config.toml
router_score = "softmax"
router_z_loss = 0.001
lr_router = 0.00264
norm_eps = 1e-06
rope_base = 10000.0
init = "uniform"
init_std_qkv = 0.0352
optimizer = "muon_variant"
lr = 0.00828
lr_head = 0.00753
steps = 6293
Below are experts of layer 7 (counted from 0) of a mixture-of-experts language model. Rows are named router (the router's row for the expert), down (a neuron's output weights, with its number) and show model dimensions 0-127. Each number is 128 + 24 x the weight over its row's rms, rounded and kept within 0 to 255. Numbers have three digits each.
After each expert's rows: a language model's description of what the expert responds to. This comes from a sample of Wikipedia text that the model never trained on.

# expert 43
router:140112151114160135150115104176130130137096137143130151110085126090143122118121117105183170127158146168111101151134146175065101141118141119137156100159101108144138089139128132120128141121116178135142132124127130163097077160131132122171081091121108146122140153137110146132138165148112088137155142118135143086149092131150120075104139090127125124138134153119180113117131128143087111166109
down0:143150133162140117135119109155076131149148138118113100127148098154155115150121126114124131115140127155175128119104165123140089095126107123160176113116152153121132088130131131166124095109160127147125130115086117121116144145106067131144173111102181188114126095142165133179116171124139128173093148096099109147131138105113122154136132175129162103105132126122125067125103128117119137102109
down1:153099074131152104155148124175120116124120133108157102145124134101137087154133143079161154128127145153145100101125089130097156110094137103089088109130119116160140098095108113127105150142128149115127150162151108100146143133148138188120111132105147110099107168133142130129183168129086135128124132102135112132147125107118142128114139119144131091113085098147197114132136075113121089095135
down2:098095160128137185080132129116122100168123101075098113093111130118148133138163085140114132073143149121164142142126124125127115103119100151064115117135090146158086139124106114135130143113147146119125113147116149144085142123131118161092095142135112158086126123086122138181156111126119137094134141075109139112107105162122089156110125097121101089106129119133162146134118114105133097122112
down3:157139101173135121144124133150134117116101104124133132091131083120129136110145129112156141118137135127124173099149127164121079101117149148149124107145186144107151154160093137165137117109178139116150131119116106101093044118116123111135147155128172108162135102126133110107095101094144096138123134126117133136156120116157110041145099092108155124149112110133090138133131095145130126101117
down4:129110169157152151162169125119122118104174171147107080151119142122118127144108137139120175151145135133128141128147165121072125144133145119095099177097123126158151137164133126101114088146133111108088134136083121145142138117156143153116131099117184132104123146147162120169126101106104130181105126143101156111164169136139129135100110118132137089132160115133144118129175165101120131078120
down5:126118162151091086135120148123092109130158161136178139117100110131119114110108122187102111126134102172107096163118135160110148127106157129138120089179145117169108149086145115125176072138127140099116171084134132125128093147169141172144163131125145125148109123121138143115113148088096151123126148127091160159103144121149132120145158144121121162139144161129119147133126132168112173153139
down6:118118166132118158127145124179152163202153149141114106121163121140119116160130117167123117144104098118096160092157147132185128122106122098117113129149155143139125114161139109102156163080127095106157138116095147133099097120125165087139139131137128129099138110167123146166106159155166082130083138113152136165129142119068123129118142129119097146132103136122095126141118126137131134172097
It responds to: Mid-word letter chunks

# expert 63
router:112135170101149131156146088155113102167123142163180143110097115105148090134093083140144143143151169145119117112122125154132108129111161112143129095147113104155141107132146109129170116104111133161132155119118123114130097102126146137153115112108090143134132112181098121086134141172090104116164137142176128079165120155106105097114145107135156124147097109125166116143135089100087106169128
down0:136109165141108112091141062116109137125170108093148152135100122106174135122143116154163152175112161126177146147158106146139141124144156090167140115116130190125089129119111096120149103100126149150095110152146139115123103128073101137155130103142122111105109111148106102108140134122152148098111075147145126091104130106140136136149105115132123095093131117140129133077153084114141159118143
down1:146109120156138050113150118123097094137165153093101168141141061091151111093102124142137106145112111146154105121132139115150111166117133163151162116116128085131170100122144102138133133130135126115082135140134106130138175096144139149148157118111150140123172170168154154094151110127094114155149084118131149133137125140106141133117105142138133108143085128148119152090107097132119095162112
down2:076108095160097128168079119145123108127098105113101145097109133163081134078125091127166078134126122133071113110145137107136111127103128161116093116137123100182105119113110129121119144121108124115099148102118120115085158110136144142095079140121120152122156135128160173116091154133107170131117143102094106105090138145104150142131171137106149096168126111120144139121131117147134116126092
down3:154124107155154151107115119124125168132122101121130168132117133140138127146125130138078111080118114121121160133149105129146138120138158087112095146111115100150123113161132146105098115163150112111106127113115134117094159166140153070122092174131108120116118098116138161076130121122128152119131129122158117127093130094106125137121203125150123092133193188150115123066116129148158139145094
down4:110130100119089156135141171158129116138076124094122102118062117139117132154116160123086132125091113134115121122093122129096121121148134146075134171129116095115118112107138149162103115135127094141146124117177147183181107120127095180125127127138119099142133120165136136119136132108142170127101133135116092181147146102144165093118151170084127123151129104120117094109126094144146139101148
down5:113167105117091123113125120107167085120105144109142152121153153128136139120126126108107104066089124108125143093154113133112115115107116145113104167129123097163174138120094133132093134092158126109116102147119075146096126116166143137077132133101176143176086168118123144132089092133106142150093109156144119114098146147110109148143132114118138126137129118142128107132152133061126189134116
down6:131101163113108121078160141116145132137129118172124108068080107127127110107107101144102108128152105149116160113116133117125153131138151106109113132125157169106122162111145114132145087113119121139107152107200127118116127130155134132127137115157146138100112165132129101106157104066141166107162107130160134119120134142211119114109104154145092137158094092126116122141155111123105151091160
It responds to: Inflectional word endings

# expert 53
router:102117162119155140143126120141114097134119127166155124113087121109151100132124086084147167158159139109117126154110146149109120143110156114142151111139088106142141089151172176112167143120093144158161157089107148132103138134124164137159113125100119139106200118165115156116146112127108108108144162134128128127130102154090100090131170089127156112146099147098133166106137111122108132166098
down1:136088112132144169120122110108170121144147154142159083110097153101143125150155113153099148155145120142081122170162113130110139123088136111134109130125156132090185166165115142137076131118108129121111145113093163115082141134156103121149136122134131126123157143178125104121182166151140131162142093120122143140148133122161137105150120153134109150112112112079175148132133145132154108076158
down2:132160191122113134119124093138151134120120157131152083076096137164135135162124075122093130138161120160153145122138155111091137137114117135120128113157122166105104122133183102115135140119143171117120137094128131122112099067138102109196143110141161144120163095129117126138114122114150093127126145165162169115115141105193165136124111117100105104116143118119101150135139144144143126162119
down3:144087095155140188097102182140121066140140143142127110202133140146123088102117135105133130120139136122120166149152139123119135137127112144124111137115129145132152075105173176089154088099137077166124131125120112110118179110111121139132139079099176137118110093119119108129129118130120128146130112099109120129166126092110134126143124108133125148079133112146162149117145117108135118083144
down4:108106135139135108126156172092153146116160145162124123188119088121140089118163128108117155112158082170116147158148156127080089126103139135131122124155136087064152126105072144130095165129122147131138177120120129089121126139091140151149139129126111129167170157122135079102147097120140106121123139117166139149159109144144129152128123108117171154104137149110139079147128137128129109129125
down5:184161092118104145180100081155104096088118164114166102174131097123128126160129149116116146161095141124117141141099112159154112122133130115152128092096106129130177140189120097112106121107105121131135119139151128143110135131156095108127127099138129105148149158154117119098147097131111109089129105156112133113151164151110123131124112096132149128096133129137136117113095108050141132110081
down6:151128147097111123101190152159130106131118122136108120156114131149183129097123101084117135113117120142121130114135071155118142116122151106145178125101122139159133149130112102128137120154150129156127135124157122110149153140091127093118115140123089079129122076149087115095128112134105144112099105157127138108135158104182127118133106132108084105113113171133147181129155176079115078112134
down7:115131143130152166088125129104170186123153121161119115116182147153103122115174125115134145130128138111132143104157154139126138145137103113104141088159083120115089149111115119134131135081125117155170120155151160119114168150156125124117075138105082151147172143130095157164104114093193114134128120131139157083081093135098105126092152121123121099130131122122135154121111117132117137099112
It responds to: Pieces after capital letters

# expert 48
router:088094168138147118154122106139119117131135167136142124100084148096136108142133107121165149170137123122102102123102175165103104131126144082140177090149097096139141116157133158137168132094111176159136152093121150098099103139125156151155139117127120151102155115175119181085159164147130115111135149124133138130139099136113104135124154125141167105158091142116158146095135114116117114154093
down0:133110103150147088103147108123133131153085182120134091109118134127126114121114129116125114100141128138166164127096077158128126090111085146116109146072113109153107121136116114148130118123118122101170104135130123154163143102130101123162155109124173137085062102163124113092084098129102144126114092136151101145136122146126124162147140142149122106102123080133146126147152141116109086193117
down1:149124164127131084124109107120101136105079139117142127114106167171180120134159113128107120155117121117137124108140127116103163166162129155140102166130140122156134165142144107109097105145161146131184157154148141079112130156105157092089128133112128115151092156102082118177098147112102124110143163147178117115132104140184139144177142104106157099123119111117123121125120140102096131138134
down2:125141142142130096145137119118069095152148111135115094070141116112123104118107108141116126131167112146142121133082122151151140133143151142105119133122117086163129109112131129147159146123128138178158113124168160121141163198120127159134150109161124171151143147140118134157138138095120168099141105128170198103108134164157140117095111109117128113138124141109069141162118168126164114154129
down3:137139140135084138123175181123138140100150120149156135153160096085108097154114089142145102159058124158126123141121132123110114082143148121118154117083129134172177145146130143149149108131091106094125128131124107140116114148139122139165157120128086135125106092155123130123145169144157138080170149130146079104123150132148174135125130152184147132158130108132140122134165132119091141112134
down4:112108144149150136056084139149175116082146138146170111142130156103118134131132093146110135135131144172109147098108146135179133106104089150125122145146149181124153147101127150095110113113171112170127105090109144114136150123121076167147086134124105093162143101087136123160157101119142131143101144115128122109144155133176115132140136169110129144110106146121143129136101119090147127104146
down5:157093108102137185128115129167123119130176164153172083155132095132094093162091129143058102150163133172156135129092119157134125163132170134111134120126131143097149076138127159105117108116141116086123144109123097093129119149148102107136133143119152106110105124134113172097165175142130143109115146156114098169130141115168131154149151128137146144105133118114109113146135149137116131134119
down6:138134128143131157143145111103141136134128086059123191097126116114139128129136125134097129149112116123121145099142078131155104124113179115147120134127129058150166128091152158104143069095117104110131146129129132142107083153135118123102108112139152151120096115125092132156150165099170161098125135147157146134163133119114126149126136098082158177138107139136160103169114117117124109147154
It responds to: Proper-name continuations

# expert 34
router:105108157112155134135131087155106122141111153148126160115113128101150116129109095104175127141146147150121088164103142152122112154138137098142174079142093103125134110168171137144179132114080134126166129090088147131104129131113156132144092125128112162119151161135098144101102149128117090119144140125151134130132122191095128089096187119120135123155102118102111138096126114111076112128105
down1:145166151141157177146139114113125104151103157125069103099122134130148132158166167081127122096144115089120156167137139140159123129169100125081148136136118150183138115145116104105124164101106159101137128101111143180135127094138107102104125112116107127158155164117141108130134091118143118179095152123143149135131129176115166134128129113156099119142115136117104113134106142082135160086115
down2:075102115135134122120167123129119113126116102130123156145194098117092129116130121123116131144179161116098118147134129090145091126098128155120108061104167101111153111189087110132146100105107093158128117117141119080156146091134130151147145161129137131123138100169108123115157102107084116134148103102147104122137146163140135107147170136141143142126106112108153115129156112115129156070127
down3:130138121161113122180156143120068088142097124121163099108147101143147110101115156114104134122134126128159170143121122148144127102146128139131143140129097119144153102148161100110160129089123122137136138073150134131181120114136124189138130154144155133160119105162135141078111179115068135114149100127109114175090138139154136131132178137151092121149141123113119064125128113113117127152140
down4:090142119115105147156135139086100121124124127169135133165136140108087132106115103118093088147166166116168151116096113112127133113144164166103133140150112144122170119101156111139157121113109092098123123141144113137159133107090099140129110162181102111123077129161139111109127122160080122128158144088119086160137091172126127116124135152175166087177112107141130127110134102117110133147144
down5:115136115110168179094117130087157163102169114119126141109122122137144134173179129096117125125138120131141114118163134100131114128156127096138144117121178112074170188142136148185130099085132120177113133150131125113108082141151143104150123159130123120120110110117112129121109118126183113138082118164140156128152118085117089110138149106128166133126122154128146145130167158121146171122139
down6:184129122126111142121105137119121126122156128158176130167109145162140136144096174122130126136136137111107113159153122137109105131122100100118141128156057120113084126125127181110091149090093110120118090127180130176089128100120129125116144101148162149106143154112124105103116117134068111102123154137131145112165122164108139098150087132116082168126136150141099158133105100130144113108109
down7:122144120117114116140111146162187128112163113120121152129114142107094155146114147081125113156126115135164114054138128123167152192080132119112102118163128131127131112119092173168129120076167119142129183128071100116121118130106136132120126118106127106110097114141121114123141124128122162098140142158118131112152117132093103090141120114121155149105131130107130174186128122116127169092117
It responds to: Foreign names in tables

# expert 0
router:085127138129108134164076099143085101163118178138137142122089131118132109124097093091168155128166136129134112124117123158090107146099144123142159113113097112136147100155116099150177138101114125140190137079079135131091141142109143170141105091109119141136159151142121159133137148142130123137158124146138146097145087151124130100115142117116142112148105130135137123086145089137118104185103
down0:168150138145149132056128113164077156100115131095151105106119148118144131153108099152107091139137100136134132118201101113132102101091132125125166107121123103148131163121142123123108138126116146103123124129131137098135095107167113127128111172110152123148101128141109124102091062099158068129126120123139103135163179113127109098111129129130139125123094074128146106145136112129172141145139
down1:147128090120107115131128159101119074135114080083125165156136136157124111130151133125137118184108126130132110158156144115154118139138121139116119164104129098157154148127135106072157105084121130106116106088138090139107125153170125136138122124184130157138149131103096137100125094113133095164165098121153133162156113100127145118141096113145132180113132122159169124131116093094175107146091
down2:147119107138131130134080114099151113126150103102157131127116165138120161153112108136127077147141091123142130129116091115102106163157093163117153068143106117152129134141139083092139128088152095147132133108169128125109107107134142150127117161146149143147158203164137115125146158075171076167139138098122122140109118125093115128133114119139171135183120120136142114125130137106150153141096
down3:112135132088132109106090111073132132104120112158109136193121140117155147124132123156140127139131166085148149101151092163110162118121070085099112105147102140121104152100140105136158162079155112133159119171108121165087122089113134146100147119117131138137088128090120100122132144141087145122129135116114103091139140148138103082142113138132099165122128098143112178120123110133088120114128
down4:099162165159121131136122094120097114072146107107117119103114096124128150144177108128112153124138171135131118142113105114130150144106097118102108096104131151141146145115099126150137124152137151158143138111145099138126086128139111183154128149149098116122113139111138144110171113135110081132147130133161084113136139117111077094146066134183112158071134113134123134164104097118152115083165
down5:121172149149108134125114094117140166136162148113146111152169158136112136114174135135154096144149131106115132106144072098142129115124122132126121125112147155134157100193112113135133139110135146143118138151081134083101133102143120147156134152148147132121158140103212138171106137130124078138119052115126138121151123110139110128166111095095098105116116096113123124124085128145153100111111
down6:174146091147125108172166148127125175131129167133122092119083135125171130151095133161089086123096113139152080114140110129159135153157128145128160139121114169130091134143151086128142108190117106139139094147127131133150144133168174106152152133125147129119096112160145119155128157107148110147128104161139125146134130128106100076143123137115077157126091122135105125122109139109097101139088
It responds to: Mid-word fragments after capitals

# expert 31
router:105117154107136155150136104132110105130118147148132135114086135115144091127117102098136143171145141143101106143113150114116103175109136101149153091146099119150163108132139176125140124109122167177131143062113184117073119134120152124153131113112092132115186111166110170133145158123128093118133157152127161133132105147096120085109172108130144113124115149105148178113138108127103120162114
down2:107123180106162146132123147169113097159156132114084108153145146145128165142132102076105124149169109140106182103102094118139109145137083121151138163142167139100157151086133100096156111114112159104162137110119119099151100102119123157094129117117121074072141150132139105110088109155126075140145105113112118109141134173099123130119106127090129130117110131135138133121138125092144113135108
down3:141135104097100134103138084101152182146171171138155114123096123112121108117145143089132099142161144136082097102152137111126103101134126160109161092120139137176147133134086150111106118096100105177121099100113112179105157152166114121164126122115090114129133100154123139149134124120154102142147149122104102111106138132134109196120121135162155122166112154131117098123136092148126154099123
down4:135123126088100113152135161130141140085098159120139097121157138152130123135120131141125158130106107164165175100150117164119158108090152160098141092147104103129128128157147120129115126084149057154138125087127127117125078104152147151111134104156170151134110122134155092172090124103109154092115118119132111141156160139118098176126128084102145174137150146120122107154103123142117110159142
down5:128120095155119131151097158097087155071109093125158141105151122134115159106140144161141114119091100083143074177146145112110137092118130115111149098145176138108109115131149096140130149128132136096137144142162142126146086163153153099140120138187109149152090112123118106132129167088159136131136137184136119122104166114137115141165116136089099097147118118139104138132133163145131095149128
down6:155174114126114102099164108134155115136111140111170085128071142129136111075130085154133160111156130091165117122103151105155094134162096189145100142182103141116120104130104160108132139149137144128120101129134150138120127140113105119155118143117151145129122151118124134120150109147096165115105158128155126102162165121099178162113127102151139121135145148145124085103130132169108165090151
down7:102169118119137148114122142120164092087148093068159120134167158146110129149134118117157147130136105114132146166095158109112122163105149126091132130179110080129171120145133106108115115123133106148146147139185131120118155079139157139141101095158125140150091112148093148134113139118135148134145149137124129095169096107114145093132083108117121125149154148151112146135085087143151083104159
down8:151174153157133110161115111112116149146140117109157151120164143064165146126124141120178139123112111133128088100126101106129138140123143132135093066120147128110142102159156146148163122134107114134132122167127135170105130135123149119131127102115134161121112135147138103109127180154132122069126152110124137107152090131121095171098088185152157111112144126136144127134139166161138104060149
It responds to: Personal name fragments

# expert 59
router:101101172105136139141133114158121101135128141144150144111061115115175091161097108108138146172144159116114131108116149150105117130116144109157130083111120103136154118156163139136144130118125151155151115095127125088090140117116168117184094129126086132093169125159107161093153157127132106111149165151116182117137094157108119124110170120129132123131107169137157166106143126117101128160124
down2:158093150152145122119133156087140149134120130121102111162093115168133137128106108099139215139152128143119140205113140111080134163137113145134147106142083117113065142138111127098124151153141144137126110181128130121123149109122153143129108064123119141127136157075118134149140139094130123150084137138116158127140120098151134110103120151167144118096125147125112097117123158115103150111151
down3:126142138120141100112114141124108121140126175080146113076123152122125133149108126098148177138120137130130098086096120083103099135106115106104094162083153151123172117151109145150131137109146149107130117172125134170142127118073162123157184110107148118138123095090078129171141091111094093141102121126128163109152098122146122129118094115099116137100082131122145151139142133170120119143124
down4:110103144132150109065152123105152217160123116127185175127142104145127131125125099110140123121140146106155118100130131124129112103115142125157150139129099152146130122112127134111125108121126110136159097156143165141150108147158084138104124127125102116093112111177124085117111131123110117089115115138132098088096146116171152135121126162120156069127128136128131132118147147186127126197134
down5:131109101122155102098118125148141103155174155157118104130144151153134118070106156130110146145102133151105103147091117138111145133114176124116150096152161103139154093135126107124136109114084146094160162169139123137115109158137115104131148121123098099124133102129118155150184100132136145195108119090119078148121083102150139131101109138141168127093120072145122150120130114155088145108123
down6:105117078099156111103136138140103129111126128128124124149133151120117140157060127120161140148142141178125121130088117134155136130121111116076115170134163065132119145110111154117120093140097116146112130140157146104160148178112085191100129121142161105114062166169118114093152130094127166125116092159146114133107143112150144107131146155144140136105138128104139095112131105142130102141133
down7:121095148135117181116122121084180119134134126118175170119116130173129108106177096134138124146124157135113111159110130128131087111128176127099120101134175135175137133120114104145151143149150126158140117120135131120114128146157160124156157122145121178147073157112123118124140120094099157106151177156151092136121110108142139110128109116100125085178148114160104125132137124187146160144157
down8:107139122120090078155130116094122123139111083103116083146173176130107118117141176099154118138088103153095157104135125156149178149118099150111113129113147169196138095144126122149157139100149137138136104160129124103114140110121102068115125107133112140147127146133118137182095108134116129138144164109115118087143113131154170139124127133118133066135142099118112162127104133093119134141137
It responds to: Middle name syllables

# expert 12
router:097119181132132133193114122139115113144131121156169136109065124103142080108102095102167134118137156153104115104128171155127115121097169107153128147155096126135139101152165106125168148084067166128165182109120141125122140115139153150124116106137114138136161134138114136111158142161100115119134148115137149115153115144128089085144142097150138117137097151125130146104122090108133110134095
down0:114124133076093125137121079129127152105125167155109135117140123128162124106131114139124165138176157122122101088122100098116156120117125133123106160096153112099102132120110077095121119085128103150058151103137134143111154141094135166144153093118149129180125118156118086146119104099147100126120124152147167126106114105125113162178104107135121172079110143143140144127124094134130143112089
down1:158176133125134133115132122121148115106097120168138136138140120148118149149096153154092115131140107153104131121162161130139144152183155119145108182180090106124101129131138122128098147127116115169170149147143104130140099117088164146116094115117145091125153180126136111151152143130126139145129148155118138094158134151169160145120148132116130172144136122080080162139177137142152122158184
down2:117139129123119137109114110111175143129122129134106142137080130145097173113131124133125157148107119110138132149115140128146085114121110174151157059152146130096050127105116124107136121159099151157105123167084144136101135125159083119109110104116135130147194117138134127114104078134129132149135079156137136153191122138135147140134136165112127098156148150142115121086114141111142081129122
down3:117128140124132141100096110133141131114096098110140132136105158147112130129142129193082146103103121101139174104126094132155121121097154149176123127114119119130122129133148092128173089109168172166125118118173167121141129118128127128106097132140111078171170143141141120086104121130110130131144128109139151112136120188142135107120129156122091058157164187124122134096117128150127123153151
down4:153133114114144128127103100147174070124153157147132124141111144152140134123100122152154104134121121123118104111121154116156137106161084120132168145165192106107104144125109153145110140079128132147161097120134114128125124115157069102121154111126157150106129138130166123155133127134157153136126148155096145123145146162160136087142086110116136107158062089137063114129121108097146156107104
down5:168091138115126149104122117155122136154121109077156091139134132125156126117127106122099115146173170144153193131141124134141168097132155132137120103160161093135140147129098103118146164118115119181139112101159136110164095106187139145101125129097129081085119113138111111152094135142118135132102133146120117147110147110150088096142128155176140158156137122090099116116130110158129179124102
down6:109135113158147141148110124121089129130150145122140106166140161134104106090112121142170126117141107123138141103139184080158126103130150143126117122143105095163139127174157134114144166110127137096117106105105096123086136124112156089113087113129099157117145121108158120190110151132150125138150131126124145116128125123111162173079151086189137113162114163125151122143080128118156181114107
It responds to: Everyday word pieces

# expert 6
router:093081145138120133142112108115109113164134172137155165090083155114151092125107120121141161136142125115119119111121144174090100139099118101159163088126107116135148114154124118132138123122121177170154134126094171142078105118114145134130124095134113138119156150151110131150132162159096102091143145168123151124184106150089118131124132132147144121112130145112155129111149084119107146195089
down5:142161123142101093151124149135119128103098129105134111103114130141119142082163105138122135175125119117118116149095135130104144128105124163104106109147135111119134077139138111129135136164119174126125110108071155115145102169157100132150109124106088141155116091163141163149110154120115157137123133158103120108107108123144107132139157183138107088146103138171141091146167212099128113118171
down6:121120107129124132151156147129121082111119095105095137126073156140114105133138141118182139131124130112137123103116099100089149148109093131116135107109091093119073153109142149112128066117177083117129147061148114184116156135127092134128147118104148122135108102123107111144163130116116167115147165111108113133159140116136139143109128152143141200126137129145118105146122122114137129108185
down7:128103115133146135171139095131152129159106170106125118103103114128146091155153112141121166164126140136174179089128115147111141106118140097131131115094155144085123136132102165138096127164131187120120164125115137137147145111103066128139100095125182102147110124148168147165122082156160122080106155141096090150128139101154127129116102143129116155123150134142136141160115101162128101133131
down8:130072088135135132126119138123154093151107174124111124149102171143134099119126131138109113100146164135124171141142154131132135102123082185156126128108118119110125117156095137105074115152094146153102100169127154143136160110129085157141111108104128100122124144170134101140158122119107095181133128098114137152129163129138141124096125150114106139135135180115203148094120131141118156092117
down9:122165096128121096130103108144130121142130082062133129139174146138136150129104113147151125092091127110129135118131121100120132089089105084125119085186133113082139155138173139161153112075108106140136128103114137156081102129102149068130145167143114147140138102094151114114129109126127133144195145115116159116113110151118161120150139100119134138170139111136111143118116128111113162155138
down10:095145143143151154136123123141132092140152123075111142097122119117156138116083107105181127151121152121110114145123120137160083155111098131120148149157132130120129116157132136136165126099113123140173127122093112139137160149153165109149094158107161117135156102104135150142111137117124124152158080123093112185101113077165106115101129137124113109147149116141163162126124094131198081096099
down11:102110157134127101119146129074112171142102141124119102103137110174149109125166130168124142122151095106097147079138137082105123147105113109127127131087134101105117172128116120114108147121160149093106131141134157096112101108131152111103173153111149133073160107132110108100103087132144074091115144158117157127162113081110162138129076144107149125134113134134117083151119164120116131138135
It responds to: Learned word stems

# expert 19
router:116102135079122162136118122151107091167128140168141121094104130128146094106129132094152156141158146162085125108106137146094122141140159102169147132158110096144136104146181170160146144119106138138137162104096109106087119155131119159121093117094129161117166145154089152080166139124100125109136159130163167129135106118108099114105132121161155125135104139106156150111173101123122131131091
down0:114122162140170117132115094126105137137089114126131181123129098123140152138177131164102092114122159135134160097126165135091112134088133126121116087176131096134104164140165163116151125120097147129147160127148164100142125115103161116160107101152113105150167113113094112149095114150126147112160136154127110116135084164146099124102099126124096102169116099113107136124112119124156082186134
down1:127119174143160159149118192110138141155144147131112158122123141082144115125120146124147133140098115122099104156164133105126143118110076104134174149169192120139135154145116146145153141137133128136155162100130100130143065143132130130121143132158150143125172149140117125110134117127129123137126119066150142147134085131127083134128110090160135110177109139100094122147149158184137085159123
down2:148121144133112105139110080076099145149122101135143110120137089159117158147151137137108081116117169172151155087110111137107123128181119124098134138104137140128153118160173138124141160125124075135127131099137123118137150137151112121108137120110142100125154171073127172134156170139079132170104158132116090141151079096151100139165095162134136106141114146112096145123126148114128147102135
down3:115140110163129163111125121129148133186068120121150131106115103087123132155127133118101162137115084131129117104111131102133058119090148166102100136135135144128166121122139126139103125104114160156121133151177116159140073089098114121101110137132111116097179133132147152131120127137134122124168123130123119152125098140147131072140127126161153128150151093162097153169142109099098105182124
down4:123165121149149131137083110098110127085178123078102124103139088101153142147108147128150122112142138115105151139099138137077134168101136145114113136162104140151117133134108123137134153162127096145120114076131141095115088098135165117144089106149106103138113124107101137119115105094170149112126157110138100151115161164101130143097133161131128092121121109152064118067130126096156113145101
down5:152118095096112116074116099080137110096146079116148122151122127117091187096121096153127155155117119100121109119135093116104129123112115105111120115138111103096147139121119136133099140087112115128086120170131149095134094111147136085139134142124073103142103118097085078143098147118117176131082145113100134107078115101122125124134144115109160137111096107131109140124136180166126124131117
down6:075133148163152095096124084155086098130086146135169159131147125112156120112096119129122098162124146157145129125154127139147099102100132130163136121124080137093170135142130104139135132118113143147133150142149138188128103130162173133190105164138106119140124128131156116097121149148105131124148144076098148144135080140118125109134151090115128074146145150132103129132135139153090119173148
It responds to: Line and sentence ends

# expert 20
router:096120150123138111159101087139111108118113146157121135119107085121167082112131138081170142154156133145111115139095176131130108155122169092152167132127100102159126070151143154127148103110126135142175148089096164141089123129131131111163129094119148176094174145156103144105105148139103089121145132178125131125137108143126107091131148112129137100134132104141141136126160116121091107153111
down0:109133149119169131106083133129103174166113139142140100123095161113127113116135136146143153124145130121123135180120125186103158095127087111107105102109178133118138127139116128110135151140158153166135139106104087138182127158125120132161161138119129133156117101122102081159104136154149126132089156111173180108157144098135127121108143139152104155145070133148130152118148141152106121183136
down1:074153111107165130114103129141119132112075150145168118102164175142108110135122139100156153077143123123158105124154135083110114158114131144158110137123090144067167104124119103083139103138122145151122132108130147053143145095100144111128109112096118126123129141104127134108106099157142134119142086111125135118132116084149145148148152144099149102105122145124156138121087117138158126185150
down2:139109151157144123105166108089178127139125130118127120099156101128176123093131123127120085117154139052134135080161142133187139134087076137111101119115086123129146149125146090140089148127124129110165123081136118150089081096129111103107138114123129131138171108131100093086094123144123134137132152140124140138111137147101168149139098138128125127157121146099114116141099110114094118091126
down3:083148081136087142140119123146142093133107140108120142079111141136151171124127157132134092137097107078107125086087133117139129133127124134117085132106122092185095109112141134144099106134098062116133071154100131137118116134134064095139149118139104123143135115145123133113098108166085111109121113121120118164145133124151124166126129168122121114149119116130150104098135120100147178092103
down4:134118148096134107129162147179159100146127112141120110155138103123104123150161068111101097105121124132143103082116110125092107134140170158107131130124126104144149143121134084165135110147166089137113139127144093135110130091155120126216119102125106103152064108141134147130108135147146168143099141107156121137116109131121096109126158124166118144101116104161114152151094145138091126127164
down5:090107109151130139154140150141144095086117110123131128089165137134127133124121096100157140154121144112119117166127168119153123122082154098103111104108155161104072115142111099156140119147133153157140103124151161131136133119132184094158094117115114063124145106138144108155145105111153106184127125150135113147098116113116139095103129156106080125101094158131117151130094117159150123072102
down6:143141121146137127102086155062112112145141141116142132114131139118125118111119119126087162129102136165117168191121142140135143139143117141140151128120118225110157143118125084118076129134116123165150133123106100125112085144128130117128109144137140129116139082115146110113108096097128122102158136109110134151142110101203144121135115081122145130128196145133154149101164128155118128116133
It responds to: Second-syllable name pieces

# expert 55
router:125126194124145148146129099150119097146138138146133131100077152116147124084132109128161114149151149150099102120128127164095089131114138105173139090135096121140124117145147109139142130112118163148168153108109117102119103118111169149122102125125116150126128125166124126111161138139109100110144140134185128096165124188128094091105158098118120110141130188118157134105152084108086142178127
down0:117157134132146119097142119152132100155170107145089122126074098081150153069145122081129138136098165113136102088152158089140097160098155123113129094123110129133117107113141099162124118134144151163140120112130129112105109121147115129125122113116105132141185132176105140166129072129117092147080146153135124132092116110096135137164112122138127124091114153153127120116105111092188137128110
down1:137138108142110116113152116174110125102125116123081120156132137155141153103144121164114142151101137116167157094145088154126154135113106106127127089099110168119125091118119074123135177146148154112079105105099108134176103096121099118096125146095147127138110120175129099095129095147141098164118087116141121154116161110102124115107126113145116146112114098122143147119185086086143152138164
down2:130116124166129139111125125119138141122123114160105137125158158098115139131113078123160158115128117152125142124118083105154118121081136120141112116101149117105156162123174156096123119140180124130097163083106123116147089152093111126077149179109149180131164150160134141111138115142211155117089143135161124137105134148104152156159129148136153171137126149162112122135139081124135140121136
down3:138158114117172112136145122161090115123080116160101125130132088128152176126126117158130149141129155182123112120133166150118101099138149112111123132147159087148100152125166157163158114137098139138094111101126112106109120115167144141156174140124156103143088114130126140128079130105168151190128115147134129139126181114140121097169114146126080150149116097128125117160132165148169104128130
down4:127144118148134128139167120086078145136129085067147130130155122135119089133129089143145100042124166079116119180117130094139134072116081120126117117114123096154107125125114150151130126141157135123132126145114169136130178124136112127164123111152123130138104137123138138123104139155157105104123115109092114135172146119102129127167159156136122130128150135142138142141128192127115108079157
down5:089119102115142146148138145113109103131137132167127111147121136133138115063137161117158175136127102115118107152163168127132100088088134160133141150139094112150098102150117167138149135121106126158162122149115134152132178131118051134122163105134134100110100158141131101175156142120115078144124128096123127143140154137119113147106110114162099125147125177107159114123105160114149159077131
down6:128139084123140148137104118113147136097076126143141124166092132140134158086140100119149142138184122123193169129162160161128154130134126136133083116153127131119147110116145154150147135089116170130130145096116095130178110132165135147131164121099123068184100117122123125124104136125125150128114102142089137139144117137187097127153135145169126136150097153116130123158112107155146169101109
It responds to: Verb and word endings